From a checkpoint of a small mixture-of-experts model trained on Wikipedia: a variant of SOAP for the experts, 6229 steps.
Below are experts of layer 6 (counted from 0) of a mixture-of-experts language model. Rows are named router (the router's row for the expert), gate (a neuron's input weights, with its number), up (a neuron's input weights, with its number) and show model dimensions 0-47. Each number is 500 + 50 x the weight over its row's rms, rounded and kept within 0 to 999. Numbers have three digits each.
After each expert's rows: "mostly gets" lists some tokens that are sent to it at least half of the time. This comes from a sample of Wikipedia text that the model never trained on.

# expert 57
router:475475520467495503535499555538478387527555466479514412564543461518543440548453382481491441451466484472449507486432474449580563540467491534469436
gate3:512499487506508463493405463537445526475483493542574505472442478569521498441523361565556524470519515494527463542527491579473581522466481407498592
up3:503539462465405487509567550429463495486488536485418561545459482440409483505509486421352525486471519552449500521461553448475482498519443543515468
gate4:424406407538569508462521481469591530491438528476476446475519472575478419491528591507561579549469532562516549531420465469513481442473503487513530
up4:563475551459596514543571523560463525476524426555468490496552523453508476567432473510483472526455420520489567492465559513515571474353467483468432
gate5:553590500561535496491521518495550540492521548507557418540561604621549472403645493417525584486523446477422462465550567605492532539537569590600500
up5:579574492500507399559473523503542442502509510600450508504522561545418622445507525495477570551558512537480546479526550516481495472447472591568573
gate6:535470486422411507547458483434488529490589544448501489576472491505517523453529576568430476563443470523499536490557638507467527584512572477522577
up6:517478481473522527476460499468580449459494511478515539509543448508516429509597478404458440524473443426464564459486590479459550559537570509481493
gate7:486525512433550531608530522590558491516556509477562484477558540485516483467384453484374475525476437548398563490489482458575476499514477518450517
up7:476553498495531470449473518435455527576519530520445515502440459546525549486608517527526541518520487488518516497494440556456500535514521434477547
gate8:471538493375514504491524562485534528494507534522645521544525560547522430532437440404512403463447557528452494486463432527496488529552482433437502
up8:476471509552511433491445496547542517461414484519423470543449436509482570508454463551566488546433504525580586561565561463550467506404453590552509
gate9:452542437464554497514453381466580460541405543489465466577553395549494535496585511495565531527472507577518526476595450459462503464506402533441483
up9:481559498476470471482536563470535475567531538482427527481518498481482460489513561509564557512534541482554510512561514531485443461534523562444489
mostly gets: " life", " members", " children", " period", " services", " way"

# expert 37
router:497459583514461486521566401553445502514574503585515499490509456456550564510468487503526486382463517498465409486538514569551461480628484461533569
gate0:516564490361587488529470461418496465515558514463493462451445503490557485443384461526497426464497603494507451557417433531458495471498510423547565
up0:492602459416553490465460532443574437510525542491530514536440457577482590497509564512471479422473513492473535561452423479481506557517551389554571
gate1:506450534512454506546431436442561466554507674594602445532508503507548510460442496393506495402527470480382548510570462485555533526468465580515508
up1:455540491431500469552542497566453506541484510411493542512488614506478464515517518527492530600487461594555515382431567488485519499464571504478439
gate2:496488495375523543467528402489474408591589524440516477514502437502494542483499577564475551545461404409548509523475416498581432516570574472504519
up2:444610507484513449545364533474506521496527510527517482425489464506477473522553481478520563564620471516497587429529512486479601519484484457484458
gate3:547519494452443476521435520500499491525639501503523494543500474395442510529515458441548478476527506434470558501425495533561490510540513376435553
up3:509620516505477492453472521512497537537588474512515412488521484428483505563466451464516528462546528417483472545454460539483437534497487477529590
gate4:509592508534531534379492541485497475388434483449520528540539518472573473471537501501537526488475436460459448489541488500484572535606551443471447
up4:428551520489520506449540544546435521419443429498485468572489572399543447452509454549532447511475403533434546501576530571469539550601526477424378
gate5:536462607456521459496518476530493482516443453444542470473474485546514543467462458536476479537544446498537527495489509482534533575382493443535533
up5:418544455526449524494463464408524484541576574544460547510503543464383549477501553453536487485428501538482523450495510486452529510559507521477451
gate6:517485597505501480522494451544491475636468440503515568518510460455403472505477527456536503460497508620441502451504538568327485498547499473428509
up6:531524539504613462531486615526528526500461413497510562497504583577494458474473440504578526489511515441494468504529483566600571529537548446515511
mostly gets: " W", "°N", " w", "-w", " half", "-W"

# expert 31
router:469454380479427474476521500514570481459463510600524573572470495439382537485499536566543519491464548350522588499502417528471504532513530447492505
gate0:434526517462405512510492530535545576552506506481504494469459535506484438525538432538649420496479608445537470585555468481436398458519413527558426
up0:555518474473555578535510483489404444512551516597467466526529498515492563518446530454469471512488414531423492501499452489629479500578500518390515
gate1:596585473503488492488551507566464492494457557505502530485452544527522487651404465374537516512506551492511537588496491510510490505472436464518535
up1:486530478506501450475424570494514517608514651552442423508522411518525611515471524409481460515470465474498565592566504520539523532456477539512539
gate2:458629506519568536511534515468566546483576524431552548471507492508450504439519520602538580361494564460472466543548515509558538557534530536530488
up2:569422476481440481457442411512429550564508520516384492526528475515463519498552516375431401538600410570508489437499462470480496460495466444474468
gate3:500498406503503520431477505412595375547590543547488474521528548530487461502459481480581478385424529476455598462539424538499499523482526494527500
up3:491464491548483509428503457492490493527465585503470564573469434528550471578485582508437433520526455548578406475549483477570509558459546500496475
gate4:449472589523514563420509497520499463450457477493386412585465468494488520463529536587397500519535462547530482454498449500438419472508358524466416
up4:501524432405374460509457533492469548551510481488619543422483568577499515508529530463585482554437525481550510505542457517467491492538550491460501
gate5:490549510515497544502520442549522435508562452488449566513510578495411546455672440468525509575491464585524533498488476469539576477570415548589410
up5:478475469554595531530533484595506453530506516484469571582473556537449486433415516527532447577454434576598530534537417605539501474593514528503505
gate6:510493552506417549527458500478565535420459538456545455528553534456465487505526528598374454518542532506603525462481526462487480582516518443521503
up6:401477427468507465518474509403528447455468464527498438518536397624475565423494506527514420503478444413643476489624491444519405416484438486480415
mostly gets: " May", " September", " August", " April", " October", " March"

# expert 58
router:527515549544502553438484532500481499459396477491516509472530456546574463560490517562488545534585471359560464505551486459416470488509469551400568
gate13:499524479426499548473371525487556430531480552476449457463447470510445516339536511501455466383462509425584502480524444475496398537477554526463535
up13:476531399544494488479491538516575443606522462566553452563530611474450382567452507573534486464554478451498528485462481496355523479470527510525471
gate14:499542512548537575407481522478518509581536447449474436464515435488478444423516500553578474529566450510502403488435508496566619527499576420504580
up14:474516470470510539507476472484467504550502490535486487548470561490450502470502462513540481557569462531433464429413566503582532507507463536604476
gate15:549487476563474503535592497519438432531473525509485413476450614394485574499555429514543523495516491502561551502461437504507468516507511459501532
up15:495519558528602485554471559461540444490559491471545553549486459545512597434528462479472473446488527495361452506441523464547558585446495503484548
gate16:533559419491436509538475513489529494537456422541476568487471533564487494550529518577494519485558472519510453520551474507443481493452464479425523
up16:504584547539579513533455522541433519411493444550596566581485546530543558483492605569478531469493501480483523548474579510450505553494540508466532
gate17:475557570488554450523533516530503537570523477462537411486412507448487522490524567504423439478583503432501480460486475438493466436518510502476496
up17:563446559541476543491447492559417383543530539508509516536465500492525517399522531487520489470452583538490494541490491543443508500456498494493505
gate18:500418529543488486552513457514648582531450516562495551650449444624472581530540547553450508553502447486515453472538559421573492494508429441458502
up18:458470504437515514456494650489483538541447490470620513473602493433605498566498508445582506443476549455492490522465509581458526570441532533385485
gate19:520411513483531546499495518462492523558495485446547550479500575509563534494553523433479559513611540516460531493471540501541562435448433445556574
up19:536573528539509511478611479586507405503489518477453415511548474513472540428415495499537535461499475550499456479617470470453441476460466492483519
mostly gets: "u", "ai", "ō", "ali", "i", "uan"

# expert 48
router:465467516392560476622545459445458522554568570493580535536408445554518593435495473597499529529563386460523559575456497515491503535517575443452512
gate0:493483474435430541518480428427508439474525557465517550385447463425461480528541562555493501497524488532425561515564435531525530390451499487464524
up0:453491443535520543567511487482477540496463459547458438434533509590505505617508490512416489568521592559406543522486508518488538545420423384473519
gate1:506437484450503566495477456560542434472493511517461477471468428557473541576539568566519574510552514462413456513479544489536510452398539498570487
up1:458435462515384449377530504523582559525519499520439486485519478481507437565525592511669577483481465504482435486498493619531479502442484423513468
gate2:503483490480529490542374555528433602530410551526477449528575471599394565472515490506513445498459541627412503451457473484598492458535501494477573
up2:510560526464514544422539523487496453514558474501526484499432462473552502408545473482558512589551427481455488544467555509532520561523486480466520
gate3:574455517544418454451557516433488517438416557575486506396512485595571531582496508411474502442477501448472514513507473493559519507589539503562563
up3:650422444539441453535586525408546432535453534506481437433494512535540577498464560534536485501462501541526530500538492589518464481539495500553632
gate4:513480492481498444490534547377439505514490476488475591479529476510520497444528548531565393549518544561492446482408440553557486406494501540523508
up4:511489554503489523530540460449548467514520521501525555519514435488459505507502496492422557429426529505522456487501536467515437486596420482539450
gate5:579450541519470415519471544463553434472464490571468542449540468552535550405436475557509607513545475434547418588507525540529540515524559463415498
up5:538477464607525526484479497596535596473506440541562454490474512548408456525574541445493470489544517535510420480502361482564496547517522533493541
gate6:504524464528466503489583527488474458458431586520577483454466487546580448550554526477467528538456420598493521472529499432513616531448562609473446
up6:404506472406521555529521487530605417461491544502533413490471536504513557471548505508386495513564479458588583523437554594499610459494457515549462
mostly gets: " b", " aut", " m", "og", " sk", " imm"

# expert 56
router:507505417528417481451491579427519470482502502458545470534397470557665466518575440446461499505433548451462558510445444465513552525395525510560464
gate3:485520432534530509479537492457538534482526453556493528483552449442546530493514487502495530402519517545547421413552431403486436595566536494443492
up3:379506493552478479456572447527397512459509509563584514489466481474497510488586497583529436486491579453407538524551429458524573486544521564515521
gate4:503529496495413529500466387499525484548552522481601513499447472480522480493497536460505481474458456464513494456491520494535427457444449579493497
up4:519601450515468471443515406445510497561512492502442561555528495497501481441579580402494498475454414381555567411489496531538457567361499555580442
gate5:443580445585462583400501568434499492498464459450528523488513539496472414528476457487563575501540491346468495602481541513490486527480486468534497
up5:514407509507532437468500494542434445447459497445517469524422497414543523441483496523349435534477457520509481577569628426464449465508488411484462
gate6:461510498527430519471481533573571430533500532481531557521548519564507507323453505566488410463506511399406600487453525461491580492454563461425521
up6:533517571517533471468481497536606453489496503590543510436470478535438481461519405553547471461553584442426535473550478460526517592496569513436547
gate7:483502491498519490552519561445459491503431518537462531423506491494557502490560530499406474507482502418500451493531375506466404527499456538540589
up7:467475434431543513593393505452480541531483409549450512515521466510447454562481473503536515491506433556644405563467532556432529564477503510480559
gate8:532541424476519436446513494587529516614484526472569499464603573506547442605491455419520452549477516456530492513526503571512500506447415469497454
up8:519487503552607481385559507511512548551567548547502500511558567491513516506486478418528530545474533461471543564474469548491555474423490545485462
gate9:525451506567419497463471558566540515554510517514516435435500516489495527596488429469547494534579512530524516505534590485461530545551440514585459
up9:558453547545428519506534527505532492576446538509488464374572517492540472461545470518540536561510525474487515546490613550443421546595467603531434
mostly gets: " court", "et", " mission", " ground", " war", " crew"

# expert 33
router:517582510466493454495441498449416520536486406525401506531492613505532570609429475512531467480545490386551428519488565488532516393475502529447545
gate0:544562491529435462533505453563499593494463518456581524565489477633547550507544535491470489526620502497585484543557483536481577566528422497545625
up0:502555580394474506519625524476418491418515459443491320449503462521506479526470530563506492437465504511529482393578503487589518439523497496597478
gate1:528430552432526472493488560506464504469547506525433563552552480532549406555608515476464517512478490417495532512433461485500490581485590532554536
up1:487583501558486523477540410501524489492506467502503414476456498424476612528467507519434480509572570436475475469600487538475479601512548485496468
gate2:471422473472466484606488377532516555622530459492507532435517484469477531523549424469547509437568507583581599353593527510451491430477583532517429
up2:461537438533633506408526519482405472494496478509459439466436453491411550435492451571371496551584538568512338477446525502543520537510433463474528
gate3:523537483504483578551518554392548493459463506417524480464450510514558518533513471412451477512518535519357513563526563463502523541477543512569517
up3:488532544520379453466483520460436574442575525536535500474489535575520476378426532452511506498588582492454558577413500438496485538480543483518412
gate4:464500476497535578516487454548453471388557464479557536445529526448475542583489543405480572578528537453576548447438537533420428399548506613508510
up4:519580413549421579541453489474465539482455518519548511493436465517495504488622536493485515492478549460497422532529447565588501473491496487576502
gate5:496524462508480480531431444493388493505442491528515486572584478447481583554531546515490505456532456511549455432412564497499507536468572596490575
up5:599485540454550517456477446443539496439426592579432491526533531575556451509515507498473426508526538521530467525458586512424571484448586525490535
gate6:488533436442494447463451477472453398506532485379521510554419541544469511483495473532407491519586474516461563412480490391459446558480448539542428
up6:521430525563492590459578496456500569459396518529423446467672418470496455458548549484558512511472450506440444502507430573511513477523512437455562
mostly gets: " Records", "TA", " JPL", ".com", ")\"", " ±%"

# expert 54
router:549487524528588586456468514538490568471439526395498534499517490527474463532362567596478553470597522442571418485535451540458466528535553525454496
gate0:385496459450531457486636467441505499499535514430417590437521543624530502485477497405490541544499460542452573472537518520470441526404486620505504
up0:584582493484432534427591459526571535566408505538490574543524626402462436560470500561475422485454527580528413477536448431517514570438453556407431
gate1:364521447455580471513434519538510526533498543405635449461417490484551407488497470468416513506484565458447496439565455570488489524441476469521545
up1:567510600446579470447525555492444555483393573464532406522530496488489426487568572541474553505523495504539420455555445453418443477526500473480513
gate2:451465516433459594481511579561470508466463444537486474438456390473493476461428490457545518454513482490522416519497476567479525520486534465502531
up2:449469530443551481556526447496606481494505574537486552503590557476634516488512522499550504558493429524519548505448539490499432483506456505562518
gate3:510471593407525508477384499411502534469478551450410576433535429526495568289481529476510593512466460457499403438435533566518461537506504599569565
up3:534530458476531490498449433464507521544472542429434572398508531436490441471533495491526464476519468534535347452515527507532503547459446564506486
gate4:540452547548432469479462522533589525544420425475525477521500497459477458549429527548463525484527466555583406436482529468511467508486471460512478
up4:470484500484543490511511450571513506558462473501500447484480413509435520548449555560506496468459439459523446380512492530442514438441513479491521
gate5:617610466484454531509452488527516581529404423532539550438509504408486528520540503468418511479431479466506456541548511535557543430445564530437532
up5:463554509449526445440447481449506558418499511431489474539457529493603559487577541495510415518483503555567551491452459474537517496480537400469461
gate6:461497535509488548554571503496487467532486449511536495489523430486541474455594594514447534485502480390476524503454584569431560468435370508473539
up6:495450415458428391409370450458507559477479571493507541527359501412482504470498465556554480540418619536456537461464473500552564549555515583540554
mostly gets: " Khan", "ai", "ō", "ali", "har", "uan"

# expert 24
router:565542547518566558517537403512590508531524547435471527472475546529549483473591422484439485468540530560508418480368528571576524545539503470560551
gate0:510518592586536543473476506382477487528550509623582559580535567473554470515568489517493569587477473529484477475572455416416586517410492504506600
up0:525514537640540512538482575471468457475515463625514576461528500495519478515540482481419488587474468481465438500488370444481559583503521460573530
gate1:419535493504548462652521511534447532472546545487504566517476440544503466462565433457467494425512511574510400642498497578493471552483465522454506
up1:429602562480513494499452549576514483607531448454445578479460501495460504512476465499462407434557542469537548612510423580531477481485415487522406
gate2:416502435414497458504485498445477452563486411566482557519421508459411370531512579529539619476488521486430523572589367423531473517483487474447455
up2:468551433448469404457472452451533475557500446548549574452501476532453447572544591594538552527522533505471517537547415452520571504529512439514489
gate3:508444496453440479513446548521479470468557520503499480553572546437472443509481528479461492484463573536481515432650457447467431527517482480473505
up3:488525520491481480542490454422515517582465575559473561550481483556524463524468475441593459547469389568539452571469459460504543535497504548474510
gate4:500593461533552683503404470540434557500521533552539521517496480538530503449489560453514589514427513512491519433553497529526448571517562563515488
up4:510494585562453531440579473509494459447591482471582460526457594446522543485381534397486554441511501582480510509487505511549500486474480446542511
gate5:541406367518355473551448436548442503542612504547466537398556531471424442566516491461408480488445457491444512589469460618501381391584486517475563
up5:496594575531616443431489468429519494476480481414596437540557420487513513521507471440608480478537459516547511486571486470516598517476464524562467
gate6:563469554454593523586569484451539455443585450518599519429452519517449460578532488530500436551513476474567462524451483509468452561394492529540471
up6:376500490550405487390500546484508539522438565571390393558536454486555544407481602448503557438536469468445470478508518469537517467587482451418511
mostly gets: "-c", "20", "-l", "19", " gr", " el"

# expert 36
router:500497514557565448481543562562505489474531462505453427436549531576536477624478439459537465431548470562560536469472521494554515487479535452540451
gate0:459489441534492459609386500464522489447594537435463517528424504548521486516420502558536503519622522514488465566528579493522386392550515514458467
up0:490447522473482560458568557526470540537481517564476519470549499509515503518526492515513495542473505424520507455395430498510569603486518528531542
gate1:475471623501532537543502475375516560546549504514556559479423436554444517487469548607561443475465515547465520569491510536535465494480533496477552
up1:536568549432511486509516551498555503628490539497589560431551435442535508487407541586543479514562465470526533518515520460492438539575441590487454
gate2:483478506416497557402512457505501491540425397526472572492469488453478507567452477459461383544480521473538461450462484470536513542578446461443479
up2:583353474518459438504533503460515476524555460519490506479433428562417577430489462600476495480441503424455501496489501555543626461599546553553418
gate3:500448536656392529443508539469475525468455525483478509426570466573497519540457516448414482468571454503559477569523618515441485483456499488572616
up3:462561451381591529510553411435481497476500520489474510484472471444417553485578408455469457538440453430422446467489492448547379468474498534426521
gate4:468572532500478540526415572419547548429485492611513664435512440500467536563517502484506443484572458463432516549443571482482531527474480374584513
up4:469499494550492552524506492384473457521513561530499524446523411459554532514492515394557388509546470462430531509516614468450575512510439431577440
gate5:467458443557640518447495526425532537528515430546498536479527590424459540460418514396497470586522453494425644513425451483485588501506511468510489
up5:547557499484553565579501494550437468534522550511551449538532498569438558494550424484538561434504527460547483499614513499457500430522430538506499
gate6:528489532539412487468458435539447377502515558606416517462558501487440439498485503527544473460524540400489508480538439520456411448565448462507564
up6:477427524553541464440435517446474474573496447569472553559494454585482509486459501528461463460501545501513518496562436418441530500562469510443529
mostly gets: " album", " JPL", " Award", " song", " Series", " title"

# expert 11
router:525514519520411471445511385536445475532476459492476561493558487482516457463446478524539470498501502566525549581513562429597531471488610477490418
gate0:462460437489540491513468508466499373464474490485501545452602632536538512577379441404492559603486463567501552510554518424488447482559454431486421
up0:404442494522508540484594541557511435515494532471371478545544564517494537558501567395556534550496418502461533494621501484479550471529447461427529
gate1:483529551530430534554448527557431541510483473507431527472500417523540508466611453409451435466559460582402524424551497415542485464413463590531539
up1:543502486490418525701456511572512612522499443460477502458569521454467544383503483399534430474552509565442476538484465481510477428450504576550512
gate2:538476432515359410477490502522511451434531545450510523507490381454464515421549587516524507522509470514592499557575448454434374654532490519422521
up2:450483471514469480510491477507495471509414534506486540543516613521581594530499582496464453478498486423473550424474493487493497628449463421511461
gate3:406533450438578487460482503501404527463528518510498504474470450462384432456478557494514555529587529398586438566493623443471472470494435532401559
up3:451528499434530532477477567500409494542482489569519547520501458445401459419428511520502530524593564426548456654484539464520521465593457525366535
gate4:452476476529518560503551475533468484458545464487524508462461426545499391516475581431472597537473500448475455619449587527495507518470564452574515
up4:510462539510547631536561475494553458522510486505591430567443451525458477450505537458531523498507540484534405527526409567514473507523501419533513
gate5:511524446543577593547508479513533502451496524379449447487623441470569483516466415468489514431566420559518463501473549528537502417451537465414521
up5:519461498575511557504509474521573444481463526420487475475548500489584431439465419422518546464528523533517498441474588525519470437500514502442531
gate6:539448407406467633546594481490494542616548506432447500507488540434492557523508402566474517496421494533497451510570484585535612546515461486551442
up6:445572582536502429443409547487543479427413475561524504505560452503487640444477571472475560490579508493471506428444523471482473490429516481442597
mostly gets: "/", ").", "\".", "_{", ".\n\n", " (\""

# expert 55
router:487582610456512528550568579553472414597468514477475423523528396581528491528494524456512464530436512559403559474444501481511485377475498512451414
gate3:473451500638521437567508507584459507480540439510492453556545455438500547548528398491498462469516574613494523539422586560632466428540484530575451
up3:520499525453417484494462519491589527390502501529445561557543409430501608482482503496444536551445493469558468495513368427513530520522418513497526
gate4:515517454491518569556564510521497482533490501562548527558494531489567548487451486548548466493487465491550529548443535479507467433484415435431475
up4:516545542559549450530529454514588577538485463446541529536446527453467505493498475563522518483369498372563599482568510527411470470526467497514465
gate5:447500458462475587517510516471577523456474507435522520422511451547584477522524406506512482514467524577457566517493472584496571412483450495493468
up5:541474498456498553435581478567393500501526478497512449485501423529600484439492520529498527528495397487579457458525498526501460598501433438496513
gate6:499443461486607532526520521478455537524491445529541534404522466601469497486432581576483594504525460553587496468485526495527489491517495569432484
up6:457507556531430378503471515496487463505489515510626549337453485524459443518452496554520547487486481460471421493534486550506441520502407458496600
gate7:473484528544583619519418498489456460426499517490444482557436453507504542488459482499523523479550446529458593578435546548530449502452514480560496
up7:460556394462404417534534504486461496433553435552621591514535492451555499398511512493494501471410460460479413413570464460517563387512517524540478
gate8:478456464599482569520453468483455446499539511464512544541511437523494485481459427535507471501540549486543489535510445525583497515441406437444519
up8:493569455488429486515572547413547530477425496502397486400500610492534448526578468538539545437436445486479468594394487472533520490535520531617514
gate9:475480536493559478454499599538508473566404479464481529502637561479518443514453539464540464484532529509563595597604427516472432504439431471502492
up9:536499567486573497513477488481497456521557501481597489541587436543431577482517558546531508433612477558502526498499447469442545405466568552579503
mostly gets: " honor", " impact", " method", " subject", " cause", " effect"

# expert 78
router:523504507455475502506514478467469530464481503567642574444466566495537516513417489581498567392443536528532478486467526510497449501517517520577457
gate0:398510534529490510545528526537510543515516484517440395443518520486357444562465536538477528464534533532535509458504538483436498416649367561623477
up0:492503472540505553468571469468484553550597487598474471517517581435464458529423502494530454507502513475534505534544492528460513458620460464618396
gate1:488532544410405385464428479517482521540519472509518422483502474443455510492378485601435478432474517632533459455607506525502522524533560484570522
up1:469517560519477486561481462578439632508496502512584491458418563490464483515502422606496458426472458434550471519461586481542497547421481503543512
gate2:419432492468504474578511479547552561483479393523442505443382418408450538558523491527367573518508534487573551497596510476504544454477539551451391
up2:432450522492535452426510468459450350531494593488493548540554535536488568509474550429654486561449482559451498468526461500504474558543457480525523
gate3:508508630515544511474497470536595503537446502570579442470509400436459514501531506561496442504535469582481480390531470591542409478432519446434497
up3:509510487565522470462552555554452579517458475492467507589456515504500516511474507384498480396513487436451553620462549536463556515432486505530630
gate4:482490452468459508509551469518591482593414436539441509477509612522466517479521439519646477511474458533518528566536445577523402377542428470497557
up4:450480441438491460555545473401434498521413557530516505592423604564532599512554439516534523504530419482430565465472487606482332466549531558580552
gate5:476577509511525487576459515469478601448445444531499498500583528535496391513398437546492501489517492587455501426546513438510560525479449433544487
up5:502512528492470528524489453490457475478587416463459533523589540561451488535525524413510547493456545562536466446548518401538494620541445507533528
gate6:436591423544563449435448404570505496505513454542476566441495591484437480504540561568556518524457499514548503529535463500498500456449471544490473
up6:480505512488492496397517514541474531492563472495528488452495487528445447493469487515518500411504563557413549559471492545476501527512430518532497
mostly gets: "8", "67", "5", "05", "22", "7"

# expert 1
router:581516518531544515503538530500492547433452468532437551474425430493507435438553510476433471554574413531544436502429468582573470521456529592455418
gate3:479537497613519557527547552482508450494431571401582564528452497477493427542411578518463460581554533502430581434568519517448519552555492532449525
up3:607501574511485493492445444520474517510599463528520505473417515478461520474454544452471558503543523488558532623459431507495447572522490458458430
gate4:459486473523415467526576640524546496561485526479521498540422548483477461494564559541431471491539533471529634503450593483471462528545539447479584
up4:436515522501511471586499494550437529531507500515492503584533529485473396532418520487492461462448471521535477537453539488435518555463549454517557
gate5:488501481414418504546444445502510529482478499476512505427485525460490579456463450488503479440513480548520464452498557472399494493469500503560449
up5:502613476415528458411481486545510469522484510536381584589559537477565501467555392536521482565631501531536401471514554516494584534491506551549488
gate6:499463424535450537488552451532502521506525574480504525516490557495538440487535498473541432520539679530452473474465541623515579419495533520425484
up6:555586504446426492477493475432439561521493430538531521494456587445380475440527379525468512572461429501542513434547438452495528491508521455457519
gate7:560447385510456520511462565492519482512516525475490473564494522497480514562487517440503419535497439578538468520444538489539505528477591510492447
up7:448463537601486534463505470504584491420431529544465500411543503486478493598515440478545587479437447476528438482476522612438453462505480486461495
gate8:479506501496516460514548559626439449553478490534463542488453541519518379495552497464517454474478437513592499444433550519496571588485533530524479
up8:467482526479470576445463448464532569436513541450533529515568462482556596475558510517452525474451545545453546550519493486475423467553442453450612
gate9:560500518543485495643490510487592494388503471505583472482484443440540491504493466575352541572462513517565391436573490510573553525485461494449469
up9:522474570576548475456381553458514522413568398524545528554498490588649498489449452561474542563506563485615414491540427519550614509596500434499447
mostly gets: " wood", " Mid", " grand", " land", " surv", " oil"

# expert 35
router:482395508557507444521460534524548539434494552397449503489461578477501558525540571478414532432516523452526569482459529466509465602565509503461481
gate0:543445528528495486503498488493461550454388572522469494457530446503587490585550559510518495592448444547468444410494503459489526472444454572570479
up0:539452450565411487490493541462492538421455510523384518526476429519552438567564580500502522594553511540495478518526468486512527488517446576522497
gate1:452558501318480445534480522574471467484538429393484542462532436527525619509538569462527510528535507530497474545462498497491427494513465555477471
up1:502481537463536576621520661460480558457529566493426469459483495513539540532535542490472504448468489415515549565446428471515447532478453520497529
gate2:533469509510463500563443531517512492541556379525493533395450450488499491533460540532474448565502514380503569525477406373522487460509446487415440
up2:420522479490497530444561471403602511547404525440535467548514479495466467450490493541586573427539409597566425443535520680493522525468549576591538
gate3:521435519566524509498563580506484472509400545435539450455467463471563470484526575573451484502501510373521628449489474433559556500491482562539484
up3:460570374489550459492560450510548568527511508476503461531571515487463548502543548522480533443480514538466376560443510576537475559449517515530519
gate4:450532457596470557485490427482513624524432472450498453592451522489508502313498571486482453472557529462389500531563556462537597578537452377600545
up4:498465503450533460486514542528485391500508509595509522467506538477498570581397483494442545594480482587558444435472435502448474465425552586434496
gate5:406484520537534511501483510464526522539519470514475481593567635551414512554377653486352521489532493541517546499508513488499419477482501486476435
up5:602451425475441495496520526570451534513477497499520474464467440451505485479587425466538446465449512440480493364450444525523505565437528480613577
gate6:493435435444503592465442500475550554472547552517517411465555482448452325537474555468527560506535524484503485515542541479532461560493539413539493
up6:407464460421468488432479529548420454503516543495504462487625489458488350455489589574447487458600450552512511513520515531569500486508475443477424
mostly gets: " JPL", " MPC", " Apps", " Nominated", " Candidate", " lb"

# expert 32
router:473441506557455486575560551531502582381456498552448550468493571468516448480523503518433448577474512534585546468538505483520500554474504473480472
gate0:468477570535517487517551472449509515557507453506556428451452420562498451489499455511496477465466459470456580573470504550416443505482529482445418
up0:501498599552480556467487519420528535451474459475532540420505403552523502558506521585560505455505486459484575663460551518466531505538598524446513
gate1:449502428512494515555398428532590578446523496421466516511452532505502533494524546460507571506523514397447486532470458388421565589473484570451603
up1:479447449514445544500465502507516558447574460486520549485491515585461439570495576485562518477566545495460475502511464541522468603560529429505474
gate2:514461627502503475468573474477437577471531545440565450518532532483519476508465502524556493544524410519419471492466622542504476505556463528454545
up2:434474472550485538451579494527468593494474494419437469575606515476549526523504505498460584509635493523464506557526557475494458501519514499462541
gate3:447554460591504446605565423558521480414438504580455493559465488452579463438481561567533514477467489529455564526511432514501487551540484505461579
up3:499510471444503471467442545494434507502598483523552543543494549531433544602525448501420461518482535526495455528445499479477421413454428539456590
gate4:448509533438434519432446447470465499512511517555550477581432575507481517453437520554384446537534475406501473380534535470425492491542539441503568
up4:406507575474595542515504492470508637545408549481483524496460498551389484470530529521601511524518470494523456535496509454499500420482493549518494
gate5:437482535414403498480478531455590481544511416495439553475519596561492560461466442548484498507573540487489479400399488487552468477574524385445382
up5:492474498434574530480450520441571483564451499499532486551399550477575506544476421572556502531435525461407462417540451429439471443566586519411469
gate6:542505528562493508544559421549447478535475477486494472455571527534540452459523550473479412528550583541589562448516475519515522533464413523554455
up6:505487486554547583531372554486573430446464491430448599508482421467562556549537436542578491443525432467479449447568505525487470542444637506504463
mostly gets: " MPC", " Genus", "°W", " Nominated", " Candidate", " ENG"